From a checkpoint of a small mixture-of-experts model trained on Wikipedia.
Training: a variant of SOAP for the experts, 455M tokens.
Below are experts of layer 4 (counted from 0) of a mixture-of-experts language model. Rows are named router (the router's row for the expert), up (a neuron's input weights, with its number), down (a neuron's output weights, with its number) and show model dimensions 0-191. Each number is 500 + 25 x the weight over its row's rms, rounded and kept within 0 to 999. Numbers have three digits each.
After each expert's rows: a language model's description of what the expert responds to. This comes from a sample of Wikipedia text that the model never trained on.

# expert 9
router:470505522473516506493495485510488496506491447558466476498507506485528474480476477497526498530513565500486499517517529541542492500499541504485479484504503475467488484537487491486516516509488523507526489532490482515494519514458522464519495483497495481474539529483514523456528503481499467498514532491495523527479493505472498475480496496489517487507522450523437510529536473506489536552465517492507488517521477511531493525508518490465536522448533528473475557480522432505481532527498528524495525471488513479530549484474490512497480540462489531483496465491448460473495471479446460483
up1:485481532487544499501511513482481494486485552531513509494504472421523488492492474518445514478473467512511482499489531509521512443494480540549540488519452485516483477517490527468465545536506525509530501510468518515470509466534535521478493499497525502536533490520467490511499481486477509482477502479497492500456494473461508517535512489515493468462557410491500506531533467523482479500496472541524514524437481465470521499488518527533482503489538490504523482495487488508493474507498532490540490508521515500495469467526518478511481519512496502506494497506467521489481540498458461531
down1:514467518505496481479500494485492525490516489472491464460511507481485525528449517487524497543493539483499526507481495496480513532514483525528541533460508492486448549511498504502480482492500528510494444545507526485470470500517496506489522488519475482547457506485507507492543470460483486486545479476563545513500540554490433482511540497496506476471509473538478505508531523486518506519463519485485555519499512475480477523454542522511488510497529503494482534484484511531486487481502484444511476482476500513506466480481523499485462503502484545461490505530500500487570475475513545494
up2:506495494468512498482494499488513490514534539531468524491471496552487479522483461470479511482517481521502549541495509522526479474521492502503502559519475450462505493522527514495507493508527472502524515449469527585504490503493541490498504507551483502550478517531509487472527491490490465514512537531534494543505492507474499498451482527520504518542490518524508506522507526481511495501515523483476536533512466471526521455549459513500514491475491528544482502482485498463510510481515505456515497479505467504532468507478490464555495496510503490476519476476461448502458549499450492506
down2:513486501466479522500471496549523488517504500491468482495462458499509497476461469477496493478503458437484493540458486538530504495516475478480497506499528519505461476545480512495505492513453504498519488527497481482491481484470512521423508510518531497495524502445530509474537508479497521547486465522537500561488506476529510531532437479513471471519511543524480549442509498495515503464485510479467471505520510483510516477492517456493460505521490506526505507511473474513427500467466500495514513514531514510539482495521471498510495486529492455526524519525538530507508488502510528516
Spatial/temporal prepositions. Prepositions in running prose introducing place, time or membership, such as in, between, during, along, into.

# expert 38
router:495557486456503516486505495537546513465488485512473481516426523514515486447473477484515514518477484550534449460502554504501493519507513448496523490506534488500503481514478476489529509509458506530511474496452468550484522492506558485502486479515485523442525496434499498483556532473494505503481510500491535506512503484487504452469498488472476442537526489519505518496497483501477524508475507497519481493504477495526480503526495472480512530477544495466453494486540492459492519493507519484482489494479557484505530494484517540453485521501521532508506502491491479489525490489483466478
up10:459517520472480516480517500489511507519491497494510479486485495491511491510537483505470501465428556545553470530488503507514464523491485529549543478482531499507501527490514507527517521490521496532531456464513550484451485536491542479495487462477507508490498519476528464448510501528570537464488471524524504555545485512518511474471548472503477489493486497555497449517522479489492462515493522510502482503491481499490483507553468494488469492486516488468523483527500458474458506491486493523487463489497518481487513500529491497425499487492505504523467501471500518524514512527503491506
down10:522505493504501494522498502460457498514507509511516519487513461509511462505500513514468489463468541520537493521487456526493532509501526481509542492499555497508428483491482485491485525532542514499502455473504461534517514508521511507463466511455523495494486576511501477510518508463457508480475517495520494520523456485549488489490503502539536485513543490539494479518507485550516479485500516519466514421472484507478452461461498522513489500526485455479542487490463491500484498478473494515499550490459510475468521520501463528454517508546530502493506507485493481516531506510514504474
up11:502499439503474509491483524508526539493470498512477500521474521504512532517507509506515513458482561449498477459496540480539526517479518524516513479487486491501520528511518504497521507530476497489511441451492507476482450477481562492527545525503516476487535487486534476521535473521528468480468539523471513482503501511501540534465529521522545445476477505494506503505525500475489549512548488458483493521516504500534495501536487507464508499523519501525504469493532498502481440484531474536471502534520546535525519525519537497469476517548496485527475496470506491493540510511520497496
down11:495508534488498492444482462517488507516472445492478481521470471502488515521527523493503511460498540505471550493488507507483475500503514539503419473526499490486469486490502533441496509478463510503488499497442506515488500456463463525511509545484492545484519490459505475543512465508452514481510487492511515523518493497540456540481505513530528489494478513504525469471488519484529501512527513475494499501525504485522512477484510506492526547516563470480529522494496461501506513543525508468487449474495495539574491524513529514510480482519522491531468515501522484481501498510443473478
Place-name first words. First words of place names, especially Spanish and Portuguese ones, such as Santa, San, Rio, Sierra, Puerto, plus year prefixes like 20.

# expert 13
router:493526525490535521458494467529479515490522502538471486481484504473528492469509515507526507539499518508506474483507518544496491527547488479504512474468497468475488462494505507483528475505498528532516495514479498496454519466505554486530499482559460521483505507478499512471491506461479479514513523492491539471477504521474476484473491497470508534517537474501491527513493476486478502513499519488511476551474469559512514496532498458469530522482509486480480488480516440503499531500506516539516545462522505489475584489525495505449468519511533590485506499490461494463520464477500475498
up1:467496530508504442536512530504519445517489480521494498539525483460463502480524505497515468501479497494491454450492477545466495534523494502510479513487499517542473542546539551517524504470503487451482442482508520466416510511501530545500525494524517512483543532510523489500464505474485504502495520511502524459465515476488493484467530470538520513519502498512447514521480503520522505505523507512507506493495484491452488502448488507474497545496510519510526512485514454507475485495521482483495489465508515504447523475509495474504499504494490493489483476503466461466545500430521499495
down1:437531555495472472456473514468534543520481493491516517485530556500531517513535494521538506513490485501479524521480489526471471501508465495463526488481512490488489508491474485503463476510464541520478477518511459509532515538532509458461530512535447502492473528475510481501490488522513493527474496504502467483474533474505537498501463490494513516469514508479466499491468528495555512498500463503490497469472504574456522476520517530496517469487484514498503550527488496517525532511451478479513481508457511463475487512472524472485496499493500515518544467534551530520487488477494492464
up2:514508510510497479485490507518479484449504504461491513490510491490540474481496537495504504527522478524485509492498493515537491539530516553479513528575479493476526481483512515488486497512509455522500521491479498500490531522516524534501529533533432511509472498480545501494506512517467454498509501490502525491522506544483486477500461521490552524481563499503482550520464506496502545527503476499503505487494521560514524470537491475478471537536515488528456469520486500494506546506478527506495509451521497506480530485547535497531483544527491454489494546500518553498534486539542523498
down2:484509485510449495520469502509520462485494490507492505505477460548463472474514482508493492508535511503488497504455475520502478482458498477542470532537523497508537455543531535476480537528465471550576494491479524533515496541499476503505476493513524451490519495523507525495498519526503510513514505474479519540463490473517505487455506497476515533476518493520446506519502501490500524501517538484535525494476490477509506507482484531539524462519481529478440446523475521518522531530459516496525524511521533487523508546484480504503483562503496507493503517500514460470480516468459546504
Abstract head nouns. General nouns heading a noun phrase after the, a, or a possessive, such as range, history, data, training, process.

# expert 57
router:476539481474504490509507465546505510505514498525501488472472488456497465483471473506499534552531513517540458438497502526516502524517498424483505469501517493490511498521491519489526494497481509511539466541418462499490517465500521477541496501506456520513497492499499492480502564506490486537505494510505535485547485499483526482486497488482524486509517480521475519536532472477459518506469518477538496504529473542569498529522506481498515504489532468502481523476495468470512503532503571510482496504521488503494502500462532571485471521461531513500523480486497478488501494476492496480
up0:508505466504507566502493516498497538482505527483517524524513486472506526478510491512527504524544531536513502529496474506493473511469501470536505509485535485498495496538474469535553506493470474466536503468498452458440528466538474509505491507520534540494485476485492465481489484525477467526493517500513452512539513482486472487509497498492535482545543520458532491520509436510487506514454532455500507507524471532489512507483473508500490490468516495482513565496473525498494504507491498527547536466474481484536484495524506444532460486464481482550532516506503499549496495491488504482
down0:494519506479468486490558508471457495484508494462462499483568500511515482487524471487527519563537506514488511500514510514481500532492492472501529542486507527496482536468512467459522445493472465496506538479521484502475508478514490546460493529503513506511485455511492485508513514537494502510526557501516496462487471440511504527495524506460530509554471547484467505515494494532492498517484544496474511496536446469499516477515468513462471462482531500498530484507456475483493522554498472515540492481482470481488457498512498490511514470452506519513497505510560519516491519506498495531
up1:505475515516494480490485509482501463531510486475505448501524502516483511501501485472471534516495516493530508478536486523450511507515496492519532479457487490512524448472510539481502526501544516488492460559443429532522483509495493509504520489542549549455458501504522492513477524535502486482514503552465491464498526517495505516491494506456496501467472500478501521477539496515524484493543509552525499507464511512525489522524537539492486497494477465494504491482512513502493528527477544501531541505532492508465489521481548572489518521518464503494534480521502480526513517446468473502
down1:446507478513516488542501528458513446475480483484472503504528478509477533465477542493489495538513514468521461489474442503480507444482504491506524519499536479468511478485513537475463565501501493521487483475511487486505510529477533538535514498487476521493480523513435501518500474487469485486489538500506486462497503512505475484515525536501490509527529502474484517504578522417500508508529527501512483557525494506513464456492485552448514492516468497507458504505524527516452516495517529493507509539508497505501477501512499484443500491506504496492499516485495486479519544505498468519
Name-initial syllables. Short syllables starting proper names, often Romance, Romanian or Indian, such as La, Ma, Da, Gen, Ni, and lone vowel pieces.

# expert 3
router:464521503505521495477505428585518481449526509521489496487486543459532432491489463504512522508523561521496478447536522504539508506487508496493522496502528481520509491508474466473544507551477497531508476517482459537475522509502505476512509492503525529486503502474472527467517509486463504511498514493492533486512481527446493484510468465480524495496500492496454498519504480532481507524466510469526487504474448534527476508521513478476502517510496488479477502480521430489499524486525531508480486490501509474492500475475502530451481488481526517485523473449465461458479504490483499486
up2:516486509494458476503498484539482480516478459483518517487491512514517475477475467482550538517490506466563497524508493505511518496501498511496482491512501550522546507519489478505486478540501504510513532515492462553452501508532534479500475533473494518469438465507469492492498522481482542511520509529492524477485505506496545507493511475485543464468570465455493523491521491501496519547496504472492539546486495530536517476455486446475476507501529501505454474507499502488530487504448474481497503511442513519460478457490513507489518452477547478514492498476498497460496502465506528494
down2:516493514477441499493509522472488528506496521527516453535462516496517501481486458480517485473496460497509541505456501501485455453506447496461523503492521495494494492491480482504503520507498521488568473500473509479530463494507459462479472467460495518508478490485521544561496487472534495542516484477508533485510520564494484517492537541475499513432514503494512480464469481515514550515507520521503505562500523470505518453484502501500521471512507507474459511491510498488550490529508554498497489483509474494489523505522491479501501455514447479524488505526504514515505540451515519469
up3:525505514503501469517488441517507475496509524533495497502479527505505503508504455497503493524491488476552495507481521486526492481514492497440490522464527494501524514523448518487583517511497490504493505474483512524530515513432489556501511488515521457493513494514510497525485487485473537462527492492506488455511472512441504498531520440486529452475489508496527506496505514534526466504473492457522497528481518460533562494486482485513420534491499504473391518512487497496500502460496481509480529494523492507509491487523501505499494514480513513507528494481494512489511530536524500486
down3:482492528475469489502540504510501486520512534450474495462529534488523471505488494541499475527528507471476486524492464550487512467483485470470526510452484498509513535573499510480512476474506494501491499491523491519520523505462503510482478475479497502493499447523518471514531494456513467538515469481501536469461509450487511520501531496464487502493443513506539510513504491450519513553512511501461498503487537502490505513428455526485510515511489481479463481511504475521517484504522487513472498512498483517490540534476496500530523505512473568495479498586515498509509510528530469531
Non-Latin script bytes. Byte pieces of non-Latin or accented text, such as Thai, Vietnamese diacritics, Chinese and Japanese, plus degree and minute signs in coordinates.

# expert 16
router:496490477466520540423488492524489552482531476531490499478496551480483499445491476469506520515489502541507474477502527547490487510510496509493482461493493462513474487529494457502513488577456528529529479504474476534493514514476504473479550451485441485475532522488493532492522513504487478511517527509496497463516457488503492506490486521488497502489507488520477530503511503508492502541499509480526451522503462504511490521525540501444500511491483502507488520477493487484483523491516517569504501479533497501534499495516501528497488498483527552464572486474472492476455463475497464482
up0:527448510515523495476447525487475456518543479492500502565515475488482540462514484460513497534509472502473474488494502526451469508495458498481464480483501484514502459507489486508551518517535503493527464517482449506508555499517541477504554508504475523504521514505499497459493531507524494507466487479487523501549499475502500547519459510495520515473511509488514491514489438506493488506456459500502466472498527527528486532489545507462510486482502531538505463527520514457486519477479524479533484516495498508540457527465486477548485517483534526477486533507497525494496487494535500459
down0:501553529547526506517508477477494510490466496465501484508481503456579499461513545504497542528562530502490486489539485519543477504531499512523452478448538509529528506468531483542511491497465491490521490496524465470492523546482496516525488504517500455524495501506498514505524477536489477511524501470524500468508499529534504494494469496458470472520475517473510517482509488509466486463440487464481511475494473483477533501458476458502516520504501503530505494494468440490527551482507490491535484505490453502546478506515469502491529501477524526486494505524506505490466471527502548495
up1:479469475462534454468478509480566524519499461479497537500523539456482529467509500518479500497498542481504480480489547519489473493541538481502494467486468507502493504508545524519536498466483501519492493514485581484468460491490497524527509475529517458515496476521557545527496488531494490501483564527486503457493489528461473509519507488517504504475531552497497468527479504559532501503528515516548498490490502498508507498507477466525472500494499560497516515492458508497510495523499543487503481528502477512521462473485477480458512515482504498518511468501459501541522495491498469479
down1:498496510492534533453483508476451481534549473472487496514454489502473493519537468510481467503502506497463521495508484486492507450490487518501529518493483493526503434481502477471564478556499498468479497516526483482509494487505552469511507533489487505486462502483526502477507490499474484468507488533556494492511474483479503523500543484475505525499544471492514569495498508497484502509513451495546516463546514492501504468508510508481486449505506535513487497532443476515543491529519470479539474500494521476444539533553519527518475527502514477513528514490524510465509520525523476521
Place-name word endings. Word-final pieces of place and personal names, such as -ville, -chester, -shire, -ington, "igh" in Neighbour, and words like Beach, State.

# expert 14
router:500515525464520544477506458529531536461508467496459492465465511503502477503470484499505507522511530538490456476511490510543457523517511472505522479452484444469472490488508467506527497529477481537532476513499481510443511504520516473522496488565492536468513534466509519482526517484472507516485512510459522484504501500506501487499486493472509506488520484521461483509510462481506519514485495469516502507444460530527507517531490510500514528488542447499479535445514435518497516476509534531507533505531540489498514459501500494449458500452513500477491502471494455479480486492476474478
up2:490489513511458494493502507520491543499517486492492535463520494514500510487517488505505545526505488501483531445510477478534498506493496540498551461555474484516452450466477508512506474499528453488479503477474486484494553489519520505519493500504523471474508457457485525462454520502506490520460574509492492530533498511523514526492512524496517511504493494494507499474484528481461530524486496507529515512485505496516519558523479543477538459496473499477481482500506498493486514531507529522510527513525524516521454518538517556498496488496526478516486548453500498554529513583475473513
down2:500488530559498519495542515457472513509520514471499524509515516482501513475514460528494498514490540482475485507509486476503451519498515494497507519537497511510506486547493502526454524509518500488510479524526486501498498479509470481471444450498470461526539480479504542564513515505504492514482519493482466502468582509502540449525481517454521507475491555525479510469510490490477575527470548491512529484486520504500517513473499516489534516508506480483521541521505507521465567519509545519497530511515511500527507537518494510532499506502493442486535504483479467520525493518472479483
up3:468474529453497483478522488506510528487476499442477481495516494506509493469505514483499519474478499500523499484499478470508471534500491479509530531510498498465494483487478537520496533494473490454445512506443509483493526501527489525524492491515443529475507483482559497481521478474516535514513470447522470500495536510491530499479499558548519500489476514525489520467500526547523517514540521479550514519466534513518488480488490533468529523466524519518505536435488462489514478469532554504548501477530512506453528506504528489480511515451501473515472475458486494458486516499514486503
down3:479477488493519488543518496488506538475474507452508494495519456469495497474497490479486549492468501503516505543495461494448518486469449496510512535486513514477478482495533504517489487528523514453473480473470557525505500518462454501500532484519498469512516522498472525506543511510468529461545482520518512490459498464468503497499479500482468468507489513486463499429538488504508497525524483528489531516494497554463528558474516515466570481479496473502511482475514516476524537447499521521507496507512477514511486525488469498512469538487525458505470537453494515501523520517496480485
Common verbs and nouns. Common content words, mostly verbs and abstract nouns after articles or "to", such as accept, change, pay, approach, runners(-up), mand(ated).

# expert 33
router:478500521470494533510507487493525509469522471519467453489448527526512478489477498492496506512507528494522499470509506521491528490549519470490534480508507489498492509527503440488506477532487515521543518491505476538465532498494519464543464513569521499497512515482472513462505515503504473503506541516463497443486435505526471456470482500473504495522527507496502531557542443513475535502497536481505475542479494530539495510541496474502549510499508481514484513449548480481491495508506528534492554499476525496545498480491535503472504496504497549490516487499493489468492491532477473458
up2:509459502466516492487513520478486505498526454524476493503513464524528557522519468486513536526485484479528486469450485505475560524501521489491514453507422546542532495489490537505439499557475516521495505532507498485530524512433507507510483494515531500555499534485460505465495515491493444505498489497486530519496465525532511497477482476528540526490537568522550478481534494497498501507506509470518477548478510493504504462505491510510524485544503508475479498519499505537492493462493501509483480484521498503502470518474516507485488499479462470494512532519511514517488528474484504539
down2:535463471548472486494476517520497503499482470479542486483477450509555517500533457473545519513457451521492508477508460501505523515468418516443518497521477550484486492506480495499492482504487502490478527515498521505512570481527491514468502460483519511505462496503489508493528506466506480552554496477546446493527481500493483487518514478480486505529523481511509506509447528506520505520495478490481536511495530512477488450486487539489493482493524478502524532531486452471494482471489491520519522506552487521485525504510479478491514543499527490498500522546519507475509529490506454513
up3:543489560521562483525518473545495513507541497473515480499510494533497550474483445542504534520474521492504453452512518496468524453482491509484530518528516503510482519502515449480464478508514477489518505496480472579485511462512564494526493532531471517474519501491502477535477516508513528461499507511474482503526499502489503514472512497445503507519491497481509511489517506490534498514511513530522474461512561490501482538510481526496531496479495504546525464492526469497500490511500535479498505460502489510449490505513515479493474483505526501501464518482428471486519510522454473487
down3:464551485441501499504523529544480475504501510463516504482533475475505500488490479522508445518484479521524488508487504553494501513493484533510494466473459485448485494472471523483485500461487496467519516508526492504485453507532500506525501493497476504494519488514501493506496471513506499471521540488487516479539491514530497463504489489480458472476481477519513466486506527494486508446509550541457516511510493530526504497470505471508510480498538487480484503483524514473463497462506528501517444555512512516533488546409471507487439540548508473512513503514482536492479497480544492548
Latinate word stems. Mid-word Latinate stems inside longer words, such as vent, ject, cept, act, vision, often before endings like -ed, -ation.

# expert 12
router:495495500475489516466497478517485512460550497503515491497488508483501493469492488494485502526520554541519455507473497519524485506548509477506525461506486439496528473493483472494506509522464517526524512514468481501485555511485506426523523463558500501467516506460509526479531543493453495503518530507503514513483475513491497480498480509471549539499527493517423526506499464476471509517498514483488486508481471537509503501558541455450525493488522469502461547486538467508500523467496499532518510518498536497489532511518534510499460535510499526497527484476479466478503473462473491510
up0:488507484550493493486474477522511488480495477533471458519522514483473526502529552520502461524504501532474518491473494531515465488512520515470479447497475511511462494460494477493493527511438497514450520499479511462549496499483523487528567514508512487492503462455466533523512524548471499529513510519492480519496488491454487497511531476484492524480498516487497506530516451485515487501514469501446471495434500481548491476533456507494477497448561510514519481486512567481489524483504503524504501505513514516525527495497545467495477549467512462484486497533474517488506509487513511519
down0:481510445503486525503524500490502485469518435505526490488507510458523524524526504540521481520494475515526508525495484534466500435482472492512508522517467495518483505506542515476460502536508524528464546473500502516540500547519518499523499507464526491525526478507442525489474480516455441517522480494516488527536484532519515503468505503511504505542485485515495447461524524500474507465526494506490501517492509497517552482500470482546541505503501473500502466491482515489510507487486500546486513499532481491543490434480574493508502546497520477504492552532492475500525551491504475496
up1:520504499482501543490490505521497537459525488478538466497499495533489537486486523517496520520535489515512526494506525504534489493500482467496518492482480509509486497497508535497477550507449505529498523520509508493519544466461468545508523474513500499484515487547540528526458495485482533493488481478480511504496483540493501575492524498443519492477469464496479528493498499486464532501504470526535513483502495463504441507544493477519467504493500480446453531533514475488507502460511439509527531528550514508454529459505495503541507485512508477477541482516489564552509523487487515492
down1:483514492516498534540459516517472505504527523510486517495486517527497483487533456485508550477474520494503472448506478475570486469535526524513506505509511525490518490475472524500491542514482481514528467486539528495534468475479502509507515502488506492501515477473532485522518515470535508509506480515512478496466484504492526508503517459515485510522472502449528535544554456503534498540482506538503520507492465513482476520519481524521491480524502428510419538526543499517501548470510521520485480538512529532474492485488482526497460539488479533486467504513515494492461454460486527492
Infobox field labels. Infobox field words in geography and taxonomy boxes, such as Location within, Scientific classification, More information, Personal details.

# expert 5
router:517479469497500546478493481525475502498539483520468480492469513459516484481510495476530472505513515542506505493507536536559473539522495486495522476500529502529497453507484493485489441506451537524531501519493467514478545502464518445546480498512484481501495520517462496492530536512467473506534530499476507479521449485485506485504478473481531479518523476520494503539509477488480518525454526523509500517456469499503536501512536469475513493460489457500489548462491491470483522452510525540525509474498529470493496490479475529487460499474493523482535462472484487484505447516469454480
up0:499516523501503558501509482496514512507523468483447490503542496472494516476463472482516475539503511497504526532482471525499473494452532505517469509487512491518484554522514476515528495528513527503485524510468554492485500528487539513529481511516489498483490513483460491481481473570511528507520497491467506518489528464494497527531478480470475445504500524491495435524449461479487545533514536482535502500458453493485535494480503497483529494479455505525467498508535520521490442478531479470456462462498494475539515493534493475509528500466475476483529508481502522550513496495489484528
down0:486504515539516509518514470477515546494518541464497487533516470476518515514522490503510492548504525491503508496507503434483484506461516472512464493508495473495528436475468529532491472498505477497472510479490529521472533549483510543538494495512518494508502503499503462540541440483534515496513506496486521458476490484520563498571504502521491485531493516471497556488493506501464466489529532478543493495490540491503511461474550520520537482452464520496540464488529497507527501482523495468534525502498474532457483504509506526510542527483479506480483467487485504487529473509456491502
up1:501453510502492522493454437499500488511473549510518485502536513512475496479478497443491455532486544501549494506532525497499506531511543475455465481541507471499499477502517498486511498514486530491518472534503491508474516537499499518547548500503506465490416500548521528495517494466491482447475476530518480510529518548490515489499462510493491469507499493488519514504504501473447542494495524519506466502458503525493520474474509471506498507493458478516447507498476526492515473499466519492524531516498499462485527544518525494498509509502488498514487493498570494465536456496495546469
down1:525500469506532466508552550486494528467485531442478517490476501545471497465486498478465537520484540494502519490500477534480496495549469518544474493511501526496557488530511463509520449494470499515488483479485513520501477461479519481463527512504513497465507595480503473488505498482520513499461526505498467546484469488478519498476474499517486455495514506499485445517505501523509573476504529482467518458535487478483501567522487525521526504501479503473466495511455456494485484500481536510540504487475518468483494492512531536499499526516479487508496506489521504495506488486512507498
Germanic/foreign name endings. Word-final pieces of foreign proper names and place names, especially German and Slavic, such as -borg, -mann, -heim, -sburg, -ke.

# expert 34
router:507506517474496544472572484502503517519479459524470486531490509488503472473521506514493480505500528527485438495501531517556493516555515474500500463503493497501494487494522501491503492524468522513509483495482490511489534512442499481506517498567468532474516487468467560459503530491454485521517510532455511473485489532471465481468485485494515496523527453510482537534484460481475508553501534496489443522479511517545485506533525498484500555470512479501456495472518497518459525487514495502484523505488515506509536465493499510500488536500502549494556476474466481503490516488504478477
up2:505452511461492522467493510519533483531513490483497494490529462523506486503472510521480478488535534528483497536488494517534532508521522484497521460464472494519523545489492477514491448510490495520493511507486485470485509491482489510479526471527517518514464508487475521504486545516485483507559513519484509495497482523462507511531498529512504543460526513492464525475492463500483543517507535465458472508504544496521534451536501538555454504473488498485478553482465552493473496453534489500525502508527486494509534432523556514519494521483512540500511493477515533486523527501543460535
down2:518529490508487492542529549522533476526492490528484471523492517513515513521460514534509483503479493515514509538522460508458494472425494532473529531494501515492508468439534525496497504530483500484495509460498508497522483513493525500520506478431533512472520528496503528451467495538512523504481543479471509497536504504503514470518542499489486491547482515500498493504486463506491491490479512529470499519509495476500523537500479498545465495476541542547500505514497467492508508498501490549544493528505475522519454495516448549505542479533455473517457504500485504499479560503446494514
up3:529461560493485504519522497496509495529440517490489471506504461456497496446454491448453480507509500467494507491499558447503516467503499450483500506491428480535532506503494492484496472494481498552509502466488497504493503463470529530487494495501516515480455460508521485485505490510481528520470510468485478516484522514507475521515510561513533498506528467540485496482493515536537463488487531481518470500492477523522496463509542470490463494480497493467489490476534500515523471487491517508484514499499515507496470430465516481495513535516518498473502504517478508473459570512540521488
down3:492551535472494496482495449488476509496508525474486479488541492530472477460542522462556488487521516503516525525464490445547463523513496501484538477487485565486510584522524506524522478497557503465532519512521468501478505478503498483478467473488448510498488531513524537508524481530491466503502512465457503522502498514499503472481524470525520552512479561461488486504461490466489512495504499514526489500501504497522517480532470497498526526478477488492482527529495454541486536530520511503471494460478509468490507498481491538501471491478482532480493499486498533524491506469524504467
Infobox and section labels. Heading and infobox field words at line starts, such as Population, Tournament statistics, Personal, Date, College career, politician, Minister.